config.toml
hidden_size = 640
n_experts = 64
normalize_top_k = false
routed_scale = 3.7
balance_loss = 0.0125
init_std_router = 0.0156
vocab_size = 8192
attn_scale = 0.125
init = "uniform"
init_std_qkv = 0.0206
beta1 = 0.95
batch_tokens = 262144
Below are experts of layer 3 (counted from 0) of a mixture-of-experts language model. Rows are named router (the router's row for the expert) and show model dimensions 160-319. Each number is 500 + 50 x the weight over its row's rms, rounded and kept within 0 to 999. Numbers have three digits each.
Before each expert's rows: "comes after" lists some tokens at least twice as common just before its tokens as in all text. This comes from a sample of Wikipedia text that the model never trained on. Tokens count by the router's weight.

# expert 55
comes after: "\n", ",", "==", " He", " he", "),"
router:540525471517560474409544516550487462483479476415560522541485510597505494503536432454480495507581537548507544500432565504533475563560486465521572594491541530478550487537525514489429591492498559438504465457536495481479556448511495513561463430447506480373447498485508518542548521387522436508363538499561539505580465477504570376470465509487469470501453432509452561492453485497421445417596473562476363567574533473484511558525534457481595407551479521444485496525476496396605475519528502

# expert 45
comes after: "\n", "|", "-", ")", "==", " =="
router:445521477450416476467494583502512453543440484470430509508604406501537434446497453546465467535541557467491490525434582494481467491513548436569544536444559499479591490475518534544484432488531561489584577452519543497470507471468516527520422595465537483527509477418538476531464485438612510514498625559531465388516518518460566413515477519500480472501492493509547433542619519452538466435564529609543468397440442499566449554575520424489574471506508458456453601500510486366462561450495563

# expert 6
comes after: " to", " ", " de", " of", " To", " and"
router:519568538531553445527465474408514458487529529487486471440521472487393454452426489460568473410464525611631539501469557591537521470539482445525532449520535482458477465460462487459386558520515489648545560514577542485532450508423492539507501525495435463532467478476462523470444511492470516467570451430484612464518425477540548568437551455534408452454495503481620514507514555449491526583565469464479567434462456546549473466595528470540441532501553477516505564510461447539534544476441490

# expert 21
comes after: " and", ",", " as", " a", " is", " was"
router:527443397462545448526495505499579563556476486489598462398485466418472545473483466475521552529509499553526424437545500393455530491509354567507513402572538509467454456513404512521492577536503456510505523452483536570458485518546452479489508471470537530437500561485368617507546413557575518588510447584535553467550443562555504498460573485454524525450418458515496564505498570449488546495479542521553446532534539488574510448527489593537537423530476611413518583499584430496449586509462510

# expert 2
comes after: "-", " (", " the", " as", " \"", " pro"
router:523451480428542524511500555431415528467509499415505448480455448462459451528548500555551515524474461461456464564401561522447538571430520506649558537493473536552527422521538463523477534464444483445428493542580534505546464534518529504463514503608468501481411510361527449532502539400551481453527522498439333514406504490502518487516603443546543497536496508540440437446475520499551533582406411489477436492383534526447533423470555437485567477530483500407545489428512475494462489496439496

# expert 12
comes after: "s", ",", "ed", " such", "ation", "ing"
router:448489490470482353495519493520629527466434490520441510498454532459460558498519461483516574537502527537437426486473504479443463453545531558519559430475482508583501606493507524480572615514527502495484600415550520504487477514542500478569511472530589443436500552607472562572538596568476599578554463412496613405563415524466438489444478582509596521544407575457538566502370460485548446448557505455491502594598454486515484548595480482447446417675422569468563474546500418445541537524460501

# expert 11
comes after: " of", " in", " to", "ed", "ing", " for"
router:485456564460494416497579378542539489531520443539473457533472575406474540496488515512600531535487537598600447455490433607448393497445477508562514447459409417521447508446506473518496572400498535499527509367536491506441510492531503498441455604484479509475523441503439488531530527526495522555496552570543475553540463467448533560491532423501566459542530593454587494450529491460485529452522455595537519448518475451517538520511529589479511432513373424484588563566497413486552557464454368

# expert 17
comes after: " |", ".", ":", "3", ")", "5"
router:473451524465469472543451457495439614497535507420461466580495411583525538503517480502515495461505418505476543473447520478379483516559545508424564538538453552389553500490446440553514394511446427499481539424511461459467511506438497497452523450658544488585551412405587388519506491504609553483482525500536495484549463512424511486545585470462418476507617529467564448418439550415421430615546601432510527476474456451488474452516542439516484472424477419500549604520430499501455537522466566

# expert 43
comes after: " the", " of", " in", " by", " from", " to"
router:574490469524385503435384581489452478518517508526524535547579479582548467461461468493444539503496453408523534576459482431460556534558545468518497521457520554542524625488500450483474369526534494484501528537485491485542556431572505509508446496607479543574519529440552475531484557486478500601567533491599546582556466498459496486461467558439448537624490452479422490460435432391475460566546471588452656545520473437582588577501427441509484454528457427595505483516500484501571486387488445

# expert 7
comes after: " ", " the", " a", " The", " is", "The"
router:518478499414450363565515453439537474559439461458458500461521459472558502474584528538474462456516465465646507495408475477447483478570444496449452529523465545515456461452525454450493521544489420424576513459544490456479526483469467492568531493492402492478509446490481432496540527526584522578491488456530572636484450501395479521466500432549420494489500487479487578440509507618506449540493597415490559490546421492469535531556503475501488571536520488445554443547442548380509553496556488

# expert 15
comes after: " the", " his", "'", " a", "–", " her"
router:519469528532449548437463430586597467574532504548577392537509447492487475483544461483446514526511419481431463448512598480545467617514543518543505561456476501435456521498513506483518551531428416570468572447499431557515468505533527453469495344518533491445496521376471514528524511504447459437489458463496604582481534541573511536407501470515554519536432568513594429496402511466570528525546432528507483562408563544433539495485496518565513473599427470581393485366460446619490550562545599

# expert 36
comes after: "\n", "==", " ==", "===", " However", " ==="
router:499480543461566461534503513501551436573493544520498522511526550526487446508468493551576467526534563441491532453518498486505419574546486533517459480499541540515513425454539514484493521574482599501522516378498561459454462527446451551489529449520455471436581549520443564513464587492445513565518482553511486435513405557484426509404549545470516458463455602515460482533465583456529527474567617559536555463628497401472432522479513563362484493626536507525485504497445507491540469529523562

# expert 5
comes after: "1", "0", "2", " ", "9", "8"
router:523488547480593456597573552511437529552424518596517543508502608465479565443491577539534548518533585602482505459481505430543561471557498479499439497526459496557451514541398491477454495558523506498494517516521518466566460477500460541440555496521478440546494550401498545448504481495464539587531401425552557499518506605480489431478436503426486545444489505594445433570534450516473511429456477453517493487442519520454495484493474479424447463496554455524645520475528520560539462556524486

# expert 41
comes after: "\n", "0", "9", "8", "6", "5"
router:471521507511559599471519481514528470475491450466514492503544481394546453506477478451415429463577543442473447446402523570433486558417574537454488539510503476462475600586501499544440517480424594438544652452478467431499628480470541456494460500582593478520478522460535464516492527463502447522499635416521522473475547415437414515465504530503472485456467466417484478509532567523559490469450600547550506477519528467480510462460575492493531441579540396418445561455430467529526584549547559

# expert 44
comes after: "\n", "y", " of", " by", " A", " John"
router:526551474487497550424530523473484432551509425522449497458455503495523518487460525493618451573466508404391486512432509496521554397454525498464471501565503497455396513604559556475488434474532536477437544487587517499524535417567462463496543525591562471501501532531546520492519404588546535502474467513489483540598623409482399615532520481493499543454596456445435565526573393518485516610519483452489438562452493465504544478563449520464570444483464547474498473498459459519523495488451549

# expert 33
comes after: "s", "'", "S", "as", "us", " Sa"
router:529547523490492523523449596528561589455575550518389429563523510545549545505493492506551559476512540452465539498544522513473514494498471522420497515468550460521458465520517544494467470496470565422507537505463516482479462514473514461408443469519519508576481556501527512527557509405484508377450375503503505496562553451486636401517520473515560505433575505502545524463404387570520500513443591444552475366513479495516401481599488468453504528497526529532472442513463569501468580601471513

# expert 24
comes after: ",", "ed", "s", "ing", " due", " that"
router:527456425439591492455483482498499608475484498555481426496457472482487505563516465531562406460553427540566439452508404523448539587558465354523567483467489515533487598541499503588505601500583502533557535440529483549437511482511446514489565606471475517409582499630428467508442492480426503546446331410496453486481466547497438590399575584478518508538432568496495541484557481427426406462587529496477398441520545532554605581572407418439481477564540593436502416455488485458533508490469452

# expert 31
comes after: " of", " at", " in", "′", " on", "°"
router:488505542513375557537519530528579442520499540509453527522477523526537500509448453449506452440469533393462501550496584367512460473505536428405587483561471492410566590438553486490449429479499506436551551521536450544423421534570419523484427397569580484497501434541562443601595482434556424564529558497551583482512505465518531553429457526564433539505457480500467469482490489426468534540513461526506548490490526434440476456464542457550571440404508440487413520535489424479516394500478497

# expert 25
comes after: ",", "s", " it", " which", " It", "ed"
router:442538510536521509439546403493581516562440474410570449496528455534516436530488420439398449571561494601495505458469442508443487482516496509519510427503517522547511559527540479502507495548519425536461551530429494445488488574485534504435511442449513488438494421453487532534472485480510605577466469516540396521508474431475457519446519550343485464566431496494425557554469524390521489515391480566511511495513504511510435549529419465495489501553547613421576394483526521532552545510514486

# expert 9
comes after: "1", " N", "n", " (", "N", "en"
router:475571549462439539471529424458488506499513520481524513443490523462502468579434413517484549446501494440523537512409490544515584394474436474404563527471498489424424539461550523415492477520508515487423494443570532518412514547443506541473517406520521467455552518415557446541442483426501412600504523518449549544426451500533567514538603553561443539527605475461471551570418552380543524496479407460479437495514526501524534420495562460504464520499464478420422519519512420502503515481510590

# expert 23
comes after: " the", " at", " of", " to", " on", " from"
router:466463470477542519601519471516591455439510525536427467569515508493465459481428488514459456489488451431533506466519437408469432530489494425489492476430508446471461461498483431563486526413468552538432489604506430384538451415431487555462510593436463558554497489451517453488573525439486534522495520501493489531551539404545560565425511455498441474503488412558453462418532562452533481542455544560488566514576405504445519586477484489399441566464529476447457403458461493459546522427462373

# expert 61
comes after: " (", " in", "2", " /", "–", ":"
router:521499466529472459465453494525514443579502511434480565513495467494451546568482509474501508486475522437464528477465517499527556579499494510438482559492486542568508535462486509488493538431491528461432499490490603453459481587516546547429542506614525462543447596453525408488541483536535530564476521431532444421484432519520441433486540580397535512561455579503446458535573497522441450475577508518555508430603499528541444553481512471482575424529509547435427588452476442548581454547545546

# expert 20
comes after: " |", "\n", "-", ")", ":", "|"
router:444454522507453485545461487474577497582494505461458588494423493361553519440522413537570508534445538502460531497484521506592446539510567482519475569518488532428540518504475539579537500547402542426481616521525485491449480546491581468563459431604593451533529552456505486503423560506503519529508525476582421443525556556418511553543529442466550538479481406498527502566489481482431593526467489502554512464354480552554445456424529529479497529488548438516496471518483454457425564521536569

# expert 0
comes after: "\n", "|", "-", "–", "\"", " \""
router:521553544508592459497536551481535465479532473464585566535570621511526460422575493517484421482462543489451533490455535464484515617613580463533569580472577469499555493442481560494508503518530458467497546511565495531526468439464515499459458418572476488528500419499463490499428470467510453463533548541511470497483495560428543424547415484412527585478502447441520456485514584551499436553522483482570575447465554554495542491482471537481521469605418476489517457472476472537511458515554559

# expert 59
comes after: " of", " the", " in", " for", " on", " with"
router:502490533499521520538455499492555502566499435410566504565480530432460517456616493542649426444474457521529471458493490513433485496579472505587426438485396449523469540509451544500547526402500504528468501555506502556460540477519369523470518579459474534419459553498440522514486503498469417526479553442568401394538506520378428486462594447460480529472476591505576521473471579423408547462471373518577492459624525510549537549474439478482507474415423534467525523471459539566524508425456429

# expert 4
comes after: "\n", "1", " ", ".", "9", "2"
router:496555497494450463426499566462453539529420525549546553519508538621456548501417444516439496543515467431519527558455399392466459460512460555484457588587447487488464516444434554489530460518541475515473518487426508455476420441519472478467618487532454547497584470403510511543507524458497497570525488476523588532556452596505534402535540532419449561588512545544528544542516387466545526436542502472538534450506546513536477506508509492451423428515470515525576546483436469429482466458574517

# expert 22
comes after: " |", "0", ")", ";", "–", " —"
router:498463553544497536493489533455428482446535514506484480495459516551566465473450528559399522482429551414481545485538576505554485663563515532507564539474617500529513535550484517478520351545535509544464464485556533516463540484487425521551470569406536553484422441465504531478493495467504429402497530489531656429405493428529413447431501493452526545552552473491511531555437565510464496538501507544566478478519499433551403477420471533544441521377463407488506581555492498551438420601668467

# expert 28
comes after: ",", "0", ")", "9", "2", "1"
router:479539537513456463552471542539496532560464477387444539576515542487502544463595413551519585513493504452549534501479439494492521443579545554452529566523447495416597570463509485476470463450434586449472471511509524476505486466566450528495460463543522514546433408442533498576557448537563433582448535526524631485548511476614497460377482497450411527488558555431562540484530532476530441530443592432558510550513458468504557506508464535515483513461488504532523503470427527531553473508545496

# expert 51
comes after: "\n", ".", ")", "==", " ==", " ="
router:539514555486440474435554408490479456473461510524433443480575505572478522522372497417488489567544479446457586499443487477414533397553541573532479508544492435448491479498556483456457455459548473462501535482533483401452504448429516487607553483527523491517571498477557492559506524564493497460511465561514575510468603465391530481508485385516495509492578544491543475559456406447517610534467569529521499560534517510520442512583506480416537444555370580624527479520528579553534554539640524

# expert 42
comes after: " the", " in", " In", " on", " The", " a"
router:568550460512403496552491443535512561545557502502571411545484441504426460481565508497523381461472454439503501549484410517456457533436470475512513588423467515525492542540535541568483524429506537537482526452523481465433509481483448516519442585527471548463476559558504451516460432426408478503494517471464368490485526547502559544438609539471496525510477417469443445421533473523497584445510542543523502383594462463479620595444513491516467513453482520450507516513481404546481427501428439

# expert 32
comes after: " was", "ed", "s", " is", " were", " be"
router:511440475512578400560510456469626492471483453524583465518538443435410514425603476490556573505468547568529508447532402492435572533515414474487520476460494431579421523526439485497474539453461622521474615493501464592478507503443486521621481505443493406413489458515486548482425556483441517589516501445537555532609486521528549505507419558442495519465430498394486497504523551493505390592643588524480486636571492530584510551518446492442457462559525536473462462463538456460596488489467507

# expert 47
comes after: " |", ";", "|", ":", " /", " October"
router:439433459574474334484453523521541401519548483414527593497479570532527404447553546470529477455447497514557526429503564487493470517437600483440581579495508469483596486525482530448465509474536464537517585562490502507574564461503464527442424398513429476473380502474458511427478466459513497411499610566546587518543479437374540395493428462542487476449474524477489431528463538499479483435561500493497485556515487507477428522522527538529537557472557469495479591517512513416573492522493523

# expert 26
comes after: " |", ";", "0", ")", "3", " —"
router:514449546543550569427401526457533396480445496476487559468498421501458459403526522505409533501404446475532467462490575371594484542506485484425550557477537512449462487479537540530525440518546416538501447598590471565508451435475455501566523532471536537486408497472525535403539465465520486417515542496574608486513519451567463521543496386427463544565491468449493496550480487413473505494483443475605446539553490443470412482466474534523508454468508464465436565524510506437494426545497495